config.toml
experts_per_token = 2
moe_layers = [2, 3, 4, 5, 6, 7, 8, 9, 10, 11, 12, 13, 14, 15, 16]
balance_loss = 0.000181
Below are experts of layer 7 (counted from 0) of a mixture-of-experts language model. Rows are named router (the router's row for the expert), gate (a neuron's input weights, with its number), up (a neuron's input weights, with its number) and show model dimensions 0-255. Each number is 50 + 15 x the weight over its row's rms, rounded and kept within 0 to 99.
After each expert's rows: "comes after" lists some tokens at least twice as common just before its tokens as in all text. This comes from a sample of Wikipedia text that the model never trained on. Tokens count by the router's weight.

# expert 17
router:23 35 74 53 60 62 34 46 22 77 37 56 28 30 56 32 50 63 31 63 39 41 32 43 37 27 47 31 46 49 83 68 71 48 34 70 41 50 38 92 67 44 37 39 63 50 72 54 51 48 64 38 51 30 58 38 34 43 27 80 38 47 39 36 42 63 67 59 65 52 61 56 47 41 84 69 52 38 65 31 55 50 63 52 40 20 60 74 47 60 44 64 61 66 27 45 53 47 81 33 66 59 17 49 40 49 48 32 32 31 53 17 40 70 51 48 44 41 39 49 48 70 59 54 46 33 53 35 43 65 49 48 50 60 56 27 56 61 56 38 61 81 67 46 32 38 48 26 58 64 26 36 47 33 37 58 68 68 51 61 43 65 53 49 57 55 61 49 69 35 45 50 41 52 44 86 79 75 27 44 50 52 53 73 38 27 27 54 72 79 50 60 67 52 74 75 35 53 40 40 41 48 64 61 54 19 34 52 39 50 33 77 47 56 42 75 58 56 20 59 52 49 50 69 44 55 62 25 55 49 55 72 43 40 32 57 24 68 38 25 37 27 47 72 37 58 31 29 49 28 74 52 49 66 67 50
gate0:57 33 53 42 56 43 40 37 40 61 55 58 37 27 70 62 73 40 65 53 67 47 45 56 58 58 78 22 45 70 50 69 61 88 48 77 66 13 45 58 39 39 58 66 51 42 35 54 37 41 54 59 59 50 42 64 45 25 64 69 29 39 59 48 58 63 32 68 60 25 34 47 28 47 72 50 55 39 61 52 33 38 42 58 56 05 33 70 56 47 25 67 23 50 76 61 47 55 73 62 35 45 71 72 48 30 42 36 55 23 44 27 39 77 34 68 36 49 56 24 32 63 45 34 71 62 24 54 50 53 58 52 68 30 33 66 34 57 62 26 56 69 35 67 69 44 51 48 37 79 36 56 86 61 35 43 39 37 64 57 46 64 55 50 50 19 45 56 59 74 39 33 45 64 46 41 73 92 28 39 31 57 23 45 58 44 50 47 35 55 63 37 48 19 58 50 13 40 52 37 44 83 59 71 56 54 57 41 46 36 40 26 53 66 63 45 45 61 57 65 37 28 50 52 80 81 40 48 63 48 31 59 62 62 45 53 52 45 56 41 33 77 57 46 36 31 47 52 28 42 41 52 53 54 46 47
up0:69 51 48 54 52 34 67 45 49 74 31 27 49 44 54 50 41 53 57 48 62 62 66 80 34 47 40 27 43 58 41 48 24 33 50 64 40 32 60 57 62 49 71 50 47 50 58 48 53 73 44 78 39 82 36 56 30 43 57 54 58 43 59 45 70 42 53 61 74 16 49 33 47 60 35 78 36 38 28 31 31 59 55 67 60 38 20 51 80 64 44 84 47 46 33 41 51 89 17 51 35 51 57 46 59 69 36 34 48 29 56 68 27 56 58 67 52 56 64 43 30 57 49 22 51 55 37 63 53 12 44 41 86 45 29 53 38 21 50 78 35 49 49 45 42 48 70 60 41 55 60 52 65 75 59 76 55 43 63 32 64 47 42 53 13 52 51 43 61 41 53 47 47 46 38 28 61 48 45 47 43 57 58 63 51 65 48 59 57 79 54 24 20 66 20 51 77 62 39 72 47 63 39 64 41 36 64 63 38 79 62 32 69 42 56 44 55 55 47 53 42 14 32 53 28 70 45 43 67 67 59 60 73 45 43 63 41 53 48 58 87 21 46 42 70 40 46 42 22 53 81 39 37 67 53 38
comes after: " ", "–", " |", " (", " +", " −"

# expert 12
router:67 48 60 26 58 60 43 50 82 39 68 51 62 33 45 67 48 63 60 50 55 31 53 31 68 77 66 43 77 58 57 57 84 45 64 64 52 11 56 48 52 57 37 35 46 47 38 46 63 49 61 26 50 35 58 61 47 57 57 27 33 52 61 50 60 50 45 34 69 33 40 49 35 44 35 46 49 34 52 58 51 71 36 62 51 44 19 21 47 25 34 63 46 51 46 32 35 30 51 54 57 75 39 57 39 53 26 35 35 66 34 41 53 58 62 35 40 78 44 50 61 43 54 75 57 35 33 50 53 50 58 60 61 65 63 69 54 62 48 42 39 84 59 63 41 46 51 54 35 79 56 53 51 22 39 80 40 34 59 70 45 76 43 36 34 75 91 53 49 54 67 49 51 56 47 51 21 43 69 48 13 47 52 57 47 71 18 26 76 44 29 31 25 43 33 35 20 48 35 36 55 13 61 46 45 55 42 61 44 36 48 30 40 54 58 39 80 11 58 62 42 54 66 76 50 51 57 50 39 45 44 26 33 50 80 28 66 52 33 32 39 42 51 61 33 72 37 41 54 51 60 27 54 29 26 22
gate0:34 25 31 49 41 78 42 47 45 64 57 48 34 47 60 65 31 45 70 71 47 46 63 48 52 59 31 57 38 85 41 57 68 48 46 54 22 51 62 62 42 33 59 62 47 32 52 18 59 32 47 26 69 43 73 39 75 32 58 29 40 59 57 57 51 47 71 33 43 41 55 61 53 38 38 64 56 50 41 42 51 46 51 46 27 73 75 64 67 35 46 44 65 41 53 65 84 64 43 51 64 59 15 59 30 35 35 55 31 59 71 68 71 44 28 44 50 44 59 53 51 40 61 53 25 60 28 56 63 65 50 52 18 58 50 41 11 61 52 50 41 35 56 49 10 29 39 69 64 41 19 50 60 50 50 85 32 51 27 68 36 60 71 48 75 43 41 43 11 61 76 52 28 42 69 57 52 46 61 60 24 41 56 57 35 47 49 50 44 53 53 38 29 60 71 37 32 29 49 62 47 58 36 56 46 39 47 58 77 61 66 52 60 37 32 16 63 40 80 42 75 35 77 27 76 71 27 30 56 41 36 29 63 45 39 61 46 42 37 51 41 33 69 57 47 52 58 54 41 47 67 16 27 56 59 68
up0:61 31 64 20 68 42 45 38 43 55 68 42 54 71 69 69 50 47 37 78 48 31 74 56 42 55 53 58 49 55 57 64 37 43 20 62 50 43 50 47 38 61 36 69 62 65 34 42 35 57 50 65 40 76 55 35 43 65 50 25 41 59 49 51 51 51 53 50 50 44 61 59 68 63 63 43 09 47 58 58 40 43 51 62 45 54 53 44 43 44 48 51 68 29 59 49 58 54 44 38 64 36 49 37 75 56 45 68 59 53 42 53 45 65 28 59 37 58 64 29 67 60 60 76 46 34 48 36 37 49 50 22 65 55 36 54 50 48 53 52 63 65 44 28 31 60 48 82 52 54 63 49 40 42 64 32 84 52 55 53 51 36 41 57 24 42 58 58 58 43 47 56 38 42 23 54 57 79 35 88 58 97 47 48 75 48 43 70 64 43 54 71 69 35 28 72 40 60 53 40 46 29 60 22 67 65 59 72 58 73 23 61 43 53 82 28 35 24 75 34 00 26 33 71 11 27 47 35 51 49 73 42 34 49 21 56 41 43 34 68 36 51 49 41 34 61 69 60 57 79 52 60 52 27 26 28
comes after: " |\n", ".\n\n", "\n", " |\n\n", "\n\n", ")\n"

# expert 28
router:67 45 58 56 40 51 39 34 69 48 35 57 42 47 70 52 35 58 66 45 37 64 68 44 56 45 56 84 15 30 44 54 63 62 41 39 69 46 61 23 50 49 67 68 67 61 53 50 40 40 62 53 81 39 46 82 38 74 66 21 70 40 75 39 44 44 19 59 67 32 59 46 63 50 54 71 67 63 40 38 53 31 61 36 45 48 30 27 46 96 43 63 31 36 76 48 36 50 24 52 74 73 54 31 73 40 41 60 48 56 39 56 43 64 64 62 32 61 59 30 44 69 18 54 31 39 61 65 51 47 35 37 67 73 30 53 33 70 49 41 39 26 33 22 37 60 35 41 29 19 50 53 67 59 44 50 32 81 36 46 36 50 59 55 35 42 39 50 69 64 41 37 52 55 55 29 51 57 59 50 63 60 79 30 44 56 56 60 53 49 61 64 38 39 44 60 31 38 56 31 36 28 28 24 35 36 64 76 57 56 68 63 54 44 52 63 49 67 54 73 59 48 49 37 52 27 07 11 48 44 57 45 81 50 53 44 56 45 62 46 56 84 45 51 32 47 78 30 49 44 41 70 71 52 55 57
gate0:42 41 54 47 19 53 34 64 52 25 45 50 51 65 76 70 37 41 76 46 35 49 52 67 52 58 39 66 37 54 38 12 45 69 50 62 17 57 47 58 54 61 32 77 61 64 82 35 39 76 32 40 37 55 75 32 41 56 44 50 88 51 60 24 36 46 54 43 41 41 51 44 26 60 44 58 54 46 33 50 55 65 47 54 70 43 65 63 69 41 51 38 36 72 71 29 27 34 54 43 49 29 26 90 48 44 57 60 55 40 56 55 46 50 57 59 54 77 41 63 54 57 52 79 69 76 31 44 54 63 56 61 34 58 69 37 42 48 67 81 48 30 47 04 61 51 37 41 58 47 78 22 21 48 86 39 49 61 45 54 38 34 50 48 53 54 34 58 29 68 65 52 62 56 57 51 45 62 35 42 52 66 67 69 51 73 64 50 66 68 42 45 59 70 38 39 83 29 51 59 72 56 45 13 73 53 44 47 23 52 57 72 47 44 54 36 48 51 53 60 78 38 44 53 47 48 39 35 55 63 44 41 31 50 36 39 70 70 60 55 36 60 48 56 61 87 78 75 46 49 28 77 55 58 34 44
up0:40 46 31 58 49 59 64 40 14 51 36 59 71 31 60 61 66 62 39 57 46 57 76 45 53 70 54 43 42 42 21 67 30 27 52 50 68 40 70 48 61 51 42 26 59 60 36 51 18 67 33 74 42 21 27 41 49 73 67 50 59 34 41 72 57 41 58 48 65 50 48 44 81 47 54 45 31 67 57 63 45 37 44 50 40 73 27 25 46 27 41 72 63 65 42 75 60 33 22 74 39 81 35 64 35 41 44 46 54 67 57 42 62 30 40 44 38 38 52 72 53 34 65 46 37 54 16 66 28 44 55 63 64 38 47 63 79 59 41 67 51 37 73 78 48 27 36 53 39 50 75 99 45 33 28 57 73 47 83 32 51 38 79 54 68 50 80 24 68 43 41 18 50 38 24 55 27 54 36 51 41 51 55 34 40 47 40 48 59 34 44 66 52 38 66 71 47 67 40 35 58 53 49 58 42 48 45 63 44 48 49 58 50 42 33 54 39 38 40 39 43 49 44 38 48 63 57 54 46 56 12 61 62 66 32 61 46 38 48 44 55 56 72 57 67 55 66 51 56 82 25 50 08 47 58 58
comes after: "0", "9", "\n", "1", "2", "8"

# expert 23
router:63 45 41 41 73 33 30 66 41 51 55 55 65 57 50 10 33 30 22 55 59 53 72 50 46 45 47 60 47 55 60 62 24 57 58 55 62 52 53 54 69 71 30 50 44 29 76 39 84 47 30 52 71 52 47 57 49 36 81 70 71 44 43 49 17 57 49 70 34 48 75 35 68 48 67 51 20 47 48 42 47 59 58 45 41 47 43 58 58 43 49 27 84 35 41 43 73 55 35 56 47 52 62 68 46 76 55 46 29 72 64 70 26 57 37 72 48 56 61 37 52 69 58 70 36 55 38 38 74 28 35 44 58 16 30 50 36 46 66 37 58 59 53 65 38 51 54 28 58 50 57 51 47 49 65 70 55 73 72 28 45 35 49 29 63 37 31 44 55 51 40 57 23 23 48 55 47 42 58 52 21 55 54 50 72 41 44 29 65 82 51 68 78 44 52 75 41 41 33 54 56 68 82 67 57 63 27 59 59 59 72 42 25 46 47 62 52 40 38 40 58 33 37 48 30 65 28 39 68 32 42 11 32 76 71 18 52 67 45 48 58 68 58 55 43 42 53 50 37 45 46 17 88 54 35 64
gate0:55 96 37 53 58 58 68 08 58 43 65 73 30 73 53 55 52 69 62 55 56 55 65 60 21 37 38 55 61 49 56 34 40 40 20 61 39 66 63 40 52 37 73 57 29 40 73 64 40 86 23 46 34 32 65 57 57 44 55 48 28 24 56 52 24 25 63 51 53 54 64 20 54 60 67 61 40 60 21 65 80 50 64 41 35 50 44 76 64 69 57 34 58 41 56 46 45 10 09 65 36 56 67 15 68 51 49 36 35 28 71 35 54 71 66 42 48 54 46 42 72 47 64 26 54 82 49 42 58 40 50 41 53 49 64 29 38 37 69 66 67 35 60 47 40 44 53 64 72 36 52 73 43 35 56 43 23 57 44 26 69 32 44 41 61 42 56 28 19 56 70 57 32 75 58 66 46 41 49 48 37 48 63 50 61 52 62 49 57 54 47 53 49 37 48 49 52 25 47 58 47 44 33 60 38 66 22 53 41 65 51 74 66 49 48 30 52 37 51 47 36 57 62 53 32 63 43 77 59 57 55 25 76 51 49 60 47 34 32 20 38 48 64 41 58 68 79 44 39 77 58 43 53 36 58 51
up0:46 85 53 59 60 70 56 21 48 40 64 59 47 31 74 46 37 66 73 63 59 37 60 52 36 41 41 37 45 81 66 46 71 52 38 46 44 42 65 45 54 53 21 42 46 51 75 81 52 52 37 61 51 48 49 56 42 32 64 25 14 73 69 60 51 54 22 55 31 37 66 40 33 67 44 54 35 37 27 51 53 94 56 54 32 29 37 39 44 37 45 31 45 64 26 54 62 43 08 43 33 39 55 41 65 45 44 49 45 44 52 56 59 59 48 61 32 32 34 55 52 45 36 42 51 69 56 34 60 11 28 54 08 61 84 51 32 27 58 40 54 53 48 43 58 49 80 45 49 66 81 50 66 37 70 53 45 50 47 53 52 45 71 24 68 44 80 49 48 25 63 62 43 86 83 49 40 54 47 42 47 44 45 51 47 70 54 40 30 66 54 41 58 39 65 53 45 58 38 55 70 61 54 30 51 64 47 57 38 29 56 48 60 49 58 54 80 30 49 53 52 74 24 67 27 65 41 46 43 21 35 14 54 43 71 74 66 55 55 21 31 42 62 55 41 69 63 39 47 55 80 42 43 46 44 63
comes after: " the", " was", " and", " he", " a", " He"

# expert 16
router:27 62 54 71 57 59 18 59 59 52 47 49 62 42 39 40 87 79 41 50 52 56 36 60 61 52 44 42 26 61 26 51 66 70 43 51 58 44 38 74 69 46 65 49 17 37 58 30 49 31 76 45 29 27 50 42 61 36 40 32 66 61 40 51 47 47 81 40 12 66 59 59 60 67 42 56 51 61 32 73 36 29 64 41 52 38 45 68 53 20 29 79 31 66 37 43 43 78 70 58 77 41 41 36 58 42 84 49 38 28 09 28 43 50 59 51 38 48 39 60 44 69 50 49 39 30 46 38 49 77 41 48 48 85 50 43 35 72 42 39 57 62 64 52 32 49 48 37 73 49 37 42 61 79 43 68 61 56 42 67 44 70 46 58 52 65 79 44 40 37 36 69 61 56 39 76 38 38 37 35 52 59 54 61 61 49 74 42 33 62 51 79 62 57 47 19 45 22 57 61 58 89 44 71 45 46 51 49 73 39 23 63 48 46 45 37 70 46 38 65 29 31 62 55 41 64 36 58 30 52 28 46 65 40 43 54 54 28 55 54 76 34 33 53 25 45 46 64 24 53 68 49 38 51 53 34
gate0:39 62 26 72 34 23 60 75 32 44 25 70 50 58 49 54 57 54 51 44 53 49 41 32 63 42 31 62 52 51 11 62 35 59 35 31 65 73 60 59 58 39 51 75 28 20 62 52 63 55 70 43 34 41 80 58 48 40 28 58 45 38 45 39 61 60 61 53 45 70 30 51 39 47 43 43 43 44 28 59 53 50 47 64 58 47 92 77 54 13 54 48 55 61 36 40 57 38 56 49 45 50 57 64 64 43 74 53 43 51 52 25 65 42 66 55 45 64 35 64 55 54 51 41 57 47 38 49 42 53 53 57 24 46 63 43 54 62 47 46 63 60 35 79 63 58 63 43 66 48 40 51 66 43 48 37 83 48 65 67 57 94 73 52 35 54 66 56 00 36 25 28 46 56 33 59 54 67 40 35 39 53 72 34 18 47 46 40 53 40 27 57 86 43 64 41 51 47 34 39 58 69 33 86 51 61 42 64 53 50 05 32 70 66 54 23 34 73 38 25 48 35 40 74 79 57 58 66 49 69 54 81 58 41 40 72 49 58 68 52 58 19 67 58 43 45 41 66 46 45 38 51 63 61 53 47
up0:57 28 53 39 24 51 62 40 53 41 38 69 37 47 88 28 43 77 78 62 37 73 42 53 62 41 62 54 57 64 63 32 72 72 61 38 56 50 66 54 38 28 82 41 58 57 34 92 28 68 65 66 65 34 52 56 52 43 47 29 65 60 45 57 62 61 42 61 90 59 42 58 39 46 29 46 35 25 69 45 40 50 41 50 73 29 38 71 16 60 66 46 28 28 25 82 31 40 32 44 32 58 63 38 70 43 43 29 41 51 44 56 99 61 53 49 59 50 51 41 58 53 51 48 65 46 55 47 74 70 40 31 58 75 53 60 46 75 41 76 47 38 29 37 62 50 32 37 24 65 49 66 42 43 36 68 59 80 52 39 59 58 33 56 69 50 49 47 43 53 54 38 43 37 59 45 63 38 52 70 55 66 29 61 75 42 49 56 65 47 53 52 46 52 39 55 77 68 48 35 44 34 36 46 23 41 72 52 46 62 69 22 71 29 39 47 36 92 55 55 60 71 52 48 49 51 65 16 54 39 65 40 43 61 49 46 39 55 71 57 23 35 46 58 55 47 45 47 37 77 42 32 51 53 60 53
comes after: "0", "1", "3", ")", "2", "4"

# expert 31
router:44 46 25 63 51 54 47 55 52 57 28 55 44 65 48 78 78 17 48 54 58 57 49 53 63 35 35 66 16 80 40 59 73 39 50 34 42 53 65 50 47 43 43 88 57 68 40 58 67 58 55 51 44 55 53 47 86 40 35 61 55 21 56 73 65 56 60 55 33 61 68 51 43 33 71 37 58 59 44 50 46 67 55 52 51 59 66 63 59 58 63 70 60 56 50 65 54 71 53 39 58 37 27 87 37 36 32 34 88 39 49 86 59 41 27 65 58 64 47 75 61 45 46 75 36 82 60 67 80 69 28 67 29 58 49 39 53 36 55 49 51 30 39 53 56 54 29 25 56 44 55 40 44 83 46 45 21 50 45 64 28 32 39 46 56 52 70 45 51 30 51 41 65 31 57 51 35 27 67 50 69 71 70 28 39 53 43 49 55 44 71 51 41 73 77 31 45 45 38 71 47 37 61 33 37 47 67 42 54 57 61 37 50 37 47 51 86 42 88 61 61 49 58 45 29 62 73 63 41 56 53 55 27 33 62 61 52 26 80 59 55 59 41 42 49 20 62 59 40 37 34 48 66 70 46 13
gate0:19 47 52 73 51 56 55 72 45 42 57 54 22 44 36 63 43 34 69 25 62 40 37 46 65 42 43 19 46 54 48 43 20 46 65 54 47 30 34 43 06 83 59 49 31 49 73 40 53 69 34 33 69 42 60 62 32 68 44 51 50 40 42 51 78 55 46 38 49 09 56 51 37 60 50 37 40 36 21 36 88 54 43 37 67 50 53 57 44 65 44 62 60 71 36 56 49 61 35 54 38 78 43 68 38 74 57 26 41 69 62 59 46 22 60 61 58 60 49 33 60 50 53 33 44 55 38 32 66 26 43 71 66 34 41 56 32 24 55 97 54 38 63 38 65 28 51 58 46 83 60 42 35 40 61 54 57 34 50 48 52 64 39 41 42 43 42 34 51 37 71 40 53 34 52 24 57 62 41 56 51 72 64 47 76 50 50 49 49 64 44 27 50 36 61 54 66 64 60 53 45 34 50 45 52 50 40 39 28 34 99 57 64 81 24 64 33 63 55 59 28 37 69 47 39 37 52 41 77 80 51 39 33 71 63 37 64 75 45 34 44 52 45 59 69 31 46 23 44 55 45 49 62 38 63 42
up0:64 66 48 07 65 73 29 28 61 53 45 53 48 56 46 54 16 61 62 34 54 80 31 45 78 48 31 53 51 47 31 51 24 65 37 72 49 25 53 49 40 60 80 31 76 31 61 45 43 46 14 30 42 53 54 55 23 77 50 45 25 56 49 36 44 55 66 54 67 60 56 52 45 62 56 44 74 53 33 61 41 57 69 63 77 60 42 39 34 77 44 59 63 39 25 39 18 51 57 66 49 56 59 80 48 48 39 42 18 57 68 60 64 53 51 60 48 38 47 47 64 62 34 23 62 70 57 51 42 60 52 69 40 52 58 70 47 41 59 57 48 56 56 58 57 30 63 31 37 47 63 59 05 49 52 72 13 77 77 70 43 40 53 44 24 35 47 39 36 30 49 47 66 20 42 61 48 27 43 58 44 11 50 62 70 44 37 52 63 66 48 19 48 59 32 45 32 72 43 71 42 39 31 57 67 56 80 45 42 44 80 47 57 69 40 66 65 44 45 59 55 48 61 54 43 75 45 66 60 54 45 24 46 52 72 60 46 36 38 56 65 48 62 25 44 43 57 62 72 67 68 44 48 66 59 62
comes after: "1", "2", "3", "0", "4", "."

# expert 24
router:40 40 43 56 74 47 55 29 70 63 28 55 03 43 49 45 33 35 52 60 27 47 62 50 44 32 66 51 31 48 48 64 49 63 72 46 26 51 24 08 50 42 38 44 37 50 53 64 46 42 68 34 57 28 60 54 58 48 60 12 23 58 33 77 36 38 30 37 58 49 69 43 31 42 39 52 67 34 81 48 45 68 56 64 32 84 78 46 27 52 56 49 66 60 53 52 38 41 32 54 32 66 42 44 64 50 29 50 42 63 46 41 51 75 53 53 46 53 41 62 64 67 32 57 17 58 58 42 43 12 49 50 33 34 49 62 36 25 55 58 58 61 48 72 72 69 61 31 19 66 54 59 61 38 35 48 67 28 72 44 54 38 51 11 48 52 47 37 34 59 77 51 43 51 44 55 37 65 32 35 48 12 59 76 56 34 59 31 53 61 38 42 57 45 52 80 53 44 28 33 64 49 35 33 58 57 40 80 84 52 51 52 32 40 56 51 60 57 73 33 41 54 65 64 43 19 55 42 48 67 40 26 41 50 62 57 56 50 32 45 51 70 27 50 61 75 34 30 37 74 59 57 54 28 32 54
gate0:61 63 49 54 43 34 49 36 51 61 54 66 52 64 26 77 63 55 46 32 58 54 58 66 45 52 49 60 42 60 44 25 59 58 29 22 61 32 63 57 67 32 54 39 34 71 44 36 45 50 67 43 66 43 48 34 71 45 44 26 53 85 57 57 32 37 43 38 29 24 25 53 55 49 63 42 41 57 37 70 56 35 53 18 39 56 76 05 51 52 80 26 40 32 41 34 39 30 53 51 48 41 63 26 24 54 78 49 34 48 48 62 83 28 56 31 40 45 52 35 58 64 54 66 43 29 48 56 44 27 54 50 49 18 30 45 33 65 55 37 43 23 53 47 35 58 57 46 39 40 76 38 64 56 61 30 28 50 44 52 26 48 55 69 99 16 64 63 39 59 86 61 66 59 37 69 35 70 39 54 93 59 62 47 53 55 43 25 59 56 58 47 53 64 34 68 50 36 42 56 34 47 74 41 45 40 30 42 34 71 36 62 34 64 63 44 56 57 63 44 51 77 54 54 23 46 33 43 52 46 33 54 79 78 16 44 51 51 44 58 48 59 30 27 45 37 53 58 71 49 48 47 77 48 50 36
up0:33 74 19 57 62 62 57 48 55 56 49 56 52 60 61 21 38 45 72 49 71 41 16 39 50 32 36 31 85 94 44 26 32 52 48 26 39 67 59 75 70 19 82 43 43 57 44 64 25 33 60 63 61 44 50 24 72 23 29 40 53 37 45 59 29 48 79 49 44 44 94 34 83 52 32 55 47 58 49 63 59 49 48 63 43 60 70 26 47 50 54 54 50 59 54 51 42 57 35 65 37 74 50 22 73 55 64 69 33 30 58 45 63 29 60 34 29 75 51 58 47 67 46 38 41 41 36 70 30 49 48 67 49 62 51 48 50 39 39 48 64 43 70 41 41 39 80 53 37 53 42 61 71 35 52 46 50 50 61 27 46 71 54 52 49 45 52 49 53 43 62 64 42 69 53 47 52 36 23 44 65 31 51 50 38 50 54 59 48 48 76 36 48 44 37 36 62 71 53 26 59 55 33 47 41 94 14 42 47 56 48 44 55 58 43 49 32 31 46 52 52 18 58 42 45 35 35 12 45 15 53 36 65 81 56 60 32 51 47 72 77 54 50 38 40 57 69 54 62 47 38 63 46 34 38 63
comes after: ".\n\n", ".", " \"", " (", "\n\n", "-"

# expert 6
router:67 45 53 41 41 24 32 46 41 71 43 69 74 62 34 62 38 58 55 48 69 64 69 65 28 51 78 47 60 57 57 42 68 27 33 35 60 33 58 42 69 49 64 47 73 63 32 75 72 20 45 37 56 55 54 27 49 60 91 44 41 19 40 77 52 59 56 58 45 42 61 50 78 29 50 19 70 53 60 31 57 53 27 52 62 63 41 55 25 63 54 65 48 79 77 60 59 44 31 58 69 42 55 32 23 69 57 45 45 62 47 51 61 54 54 66 56 38 27 24 17 50 51 53 70 50 47 54 72 61 37 63 63 38 38 42 76 34 64 60 68 32 39 53 58 47 48 74 48 64 63 30 57 32 58 34 52 46 40 46 57 58 45 57 59 45 61 43 45 65 48 70 73 42 68 56 40 41 70 65 66 72 46 50 31 76 66 64 58 43 67 32 40 61 21 61 32 32 43 43 40 25 80 45 32 47 42 41 42 43 33 57 42 29 56 75 38 49 83 38 39 60 66 23 53 38 65 21 52 26 61 51 75 71 43 50 74 42 41 72 29 53 48 70 71 52 84 38 65 62 34 41 55 48 35 29
gate0:06 19 60 51 61 64 60 78 65 31 44 34 36 48 43 55 58 58 33 56 56 41 51 35 59 53 67 19 52 41 39 27 75 48 59 25 42 46 73 73 34 46 53 40 35 64 55 49 75 52 64 61 56 63 62 45 71 22 44 52 46 48 47 41 60 55 55 28 34 66 32 48 19 45 38 66 28 52 22 65 53 46 53 73 58 79 38 59 50 40 69 54 57 43 29 61 57 69 52 45 40 60 17 65 40 35 43 55 75 72 40 60 57 29 41 37 47 53 47 60 64 53 38 58 55 46 44 31 44 22 72 60 55 56 57 57 39 45 54 51 50 99 66 42 44 75 37 27 43 22 56 69 38 45 59 65 40 35 59 39 62 38 66 35 65 43 66 55 22 30 58 44 66 56 55 76 53 39 45 40 51 38 47 35 52 20 41 37 56 37 25 46 67 39 79 57 58 40 67 51 63 54 55 62 74 50 34 76 35 46 39 53 39 76 84 40 66 15 48 49 69 34 46 76 66 48 46 62 62 46 27 51 38 69 66 61 26 67 69 29 62 52 42 58 59 41 25 64 09 48 41 60 57 52 41 41
up0:59 36 68 99 33 38 68 28 33 60 45 56 39 31 49 54 62 66 36 63 63 45 46 67 64 39 37 52 56 50 47 56 33 60 39 21 20 35 30 33 36 59 62 60 87 49 44 45 43 58 57 62 64 65 46 39 52 51 54 38 35 68 37 76 51 55 50 32 71 59 19 31 62 50 68 36 35 50 61 29 33 50 53 36 25 27 59 62 52 60 56 44 79 63 36 51 17 70 38 54 58 62 43 42 67 53 30 75 50 46 56 58 56 45 46 30 52 67 35 63 49 23 54 52 40 59 64 57 53 65 28 29 33 41 59 66 51 65 39 54 84 52 49 54 58 26 36 60 34 51 75 26 49 57 36 35 56 56 57 49 38 75 50 64 57 55 62 51 76 16 82 54 46 62 82 40 89 59 62 66 29 49 44 50 39 49 47 55 73 40 64 67 26 21 62 68 67 44 44 38 47 46 47 50 64 51 26 31 43 61 36 27 77 72 74 51 25 60 60 35 43 24 73 60 35 37 45 41 49 38 31 47 36 41 62 40 40 43 31 38 45 45 33 36 67 40 48 61 64 53 63 52 57 35 46 31
comes after: "0", "9", "8", "1", "2", "7"

# expert 26
router:34 38 59 19 55 42 72 38 48 58 64 59 22 56 48 37 48 80 36 61 58 31 66 36 67 59 45 53 78 54 40 48 80 43 37 32 50 37 48 23 29 57 37 38 49 52 20 28 77 46 70 52 68 48 30 19 30 40 38 48 47 56 54 55 39 43 63 29 57 62 38 43 60 54 41 61 51 67 45 63 54 30 77 64 59 48 81 69 40 66 61 77 51 64 51 59 39 51 52 38 66 43 50 61 44 53 64 74 33 40 38 40 38 67 53 31 51 52 74 51 39 47 80 49 53 76 32 46 64 31 42 53 67 46 61 59 42 48 46 22 47 51 41 34 52 68 61 68 37 49 37 76 24 66 58 51 38 74 34 50 37 51 37 28 62 66 57 76 31 30 64 69 60 46 37 43 44 48 42 52 51 73 39 51 53 63 50 36 31 50 24 50 38 68 84 19 58 63 77 47 52 21 62 58 66 76 63 64 69 32 61 53 57 69 44 56 47 41 45 58 82 62 26 31 29 37 63 90 50 31 61 41 66 37 28 59 82 39 58 51 33 55 65 42 64 44 33 37 89 31 56 30 33 55 41 37
gate0:55 68 44 56 53 50 31 56 60 53 62 62 69 74 54 65 72 41 34 56 37 51 23 44 58 60 42 44 54 44 53 41 65 61 68 37 45 37 47 75 60 50 37 60 60 61 57 57 65 43 88 87 50 27 53 52 62 42 19 57 45 54 46 41 86 48 58 26 83 70 51 64 39 51 70 65 53 39 48 53 39 40 53 82 62 54 51 69 57 52 35 65 56 82 48 33 56 41 68 32 62 64 45 54 45 46 81 32 61 66 42 39 46 55 32 54 66 70 30 68 14 34 50 48 55 68 48 41 59 66 62 49 38 42 53 40 66 66 63 67 33 38 43 64 55 46 29 37 49 54 33 46 53 46 52 81 56 48 64 56 23 82 35 52 66 67 75 73 65 50 47 53 65 39 39 64 70 82 48 44 80 46 43 56 19 48 95 23 56 21 54 33 39 56 49 38 19 45 64 35 44 73 56 77 35 30 59 68 40 63 60 88 69 46 40 41 61 49 21 39 47 45 72 58 55 72 54 35 46 45 57 53 20 59 44 55 44 62 54 68 61 24 49 48 43 39 26 31 61 31 39 27 44 51 68 56
up0:53 55 52 75 61 42 42 13 79 61 43 65 49 25 33 58 73 66 40 48 44 69 49 17 68 55 44 65 50 35 74 49 65 57 31 46 28 70 44 85 36 32 31 45 54 53 48 55 47 56 59 63 73 77 56 50 44 40 34 56 27 61 43 74 48 44 43 42 82 83 35 55 41 26 55 56 48 42 55 58 45 61 65 58 39 41 17 47 46 44 27 70 54 59 40 42 62 43 62 45 54 36 55 28 48 60 62 64 66 62 26 65 53 54 70 31 69 60 50 66 37 38 37 31 40 59 57 39 67 29 93 64 24 39 46 43 66 29 56 43 59 62 45 42 48 07 74 44 47 44 50 38 39 61 58 49 64 57 39 53 42 70 68 57 74 56 89 55 54 61 35 56 52 49 70 47 44 65 42 32 51 68 55 40 27 46 49 25 50 50 43 32 28 68 57 39 18 55 74 33 46 63 37 47 45 45 57 78 61 31 58 76 64 48 47 35 50 58 46 44 39 56 73 36 27 44 70 36 50 42 61 65 50 46 42 14 56 56 37 55 40 14 49 12 65 33 27 47 53 43 29 24 46 39 77 57
comes after: " of", " in", " as", " for", " is", " to"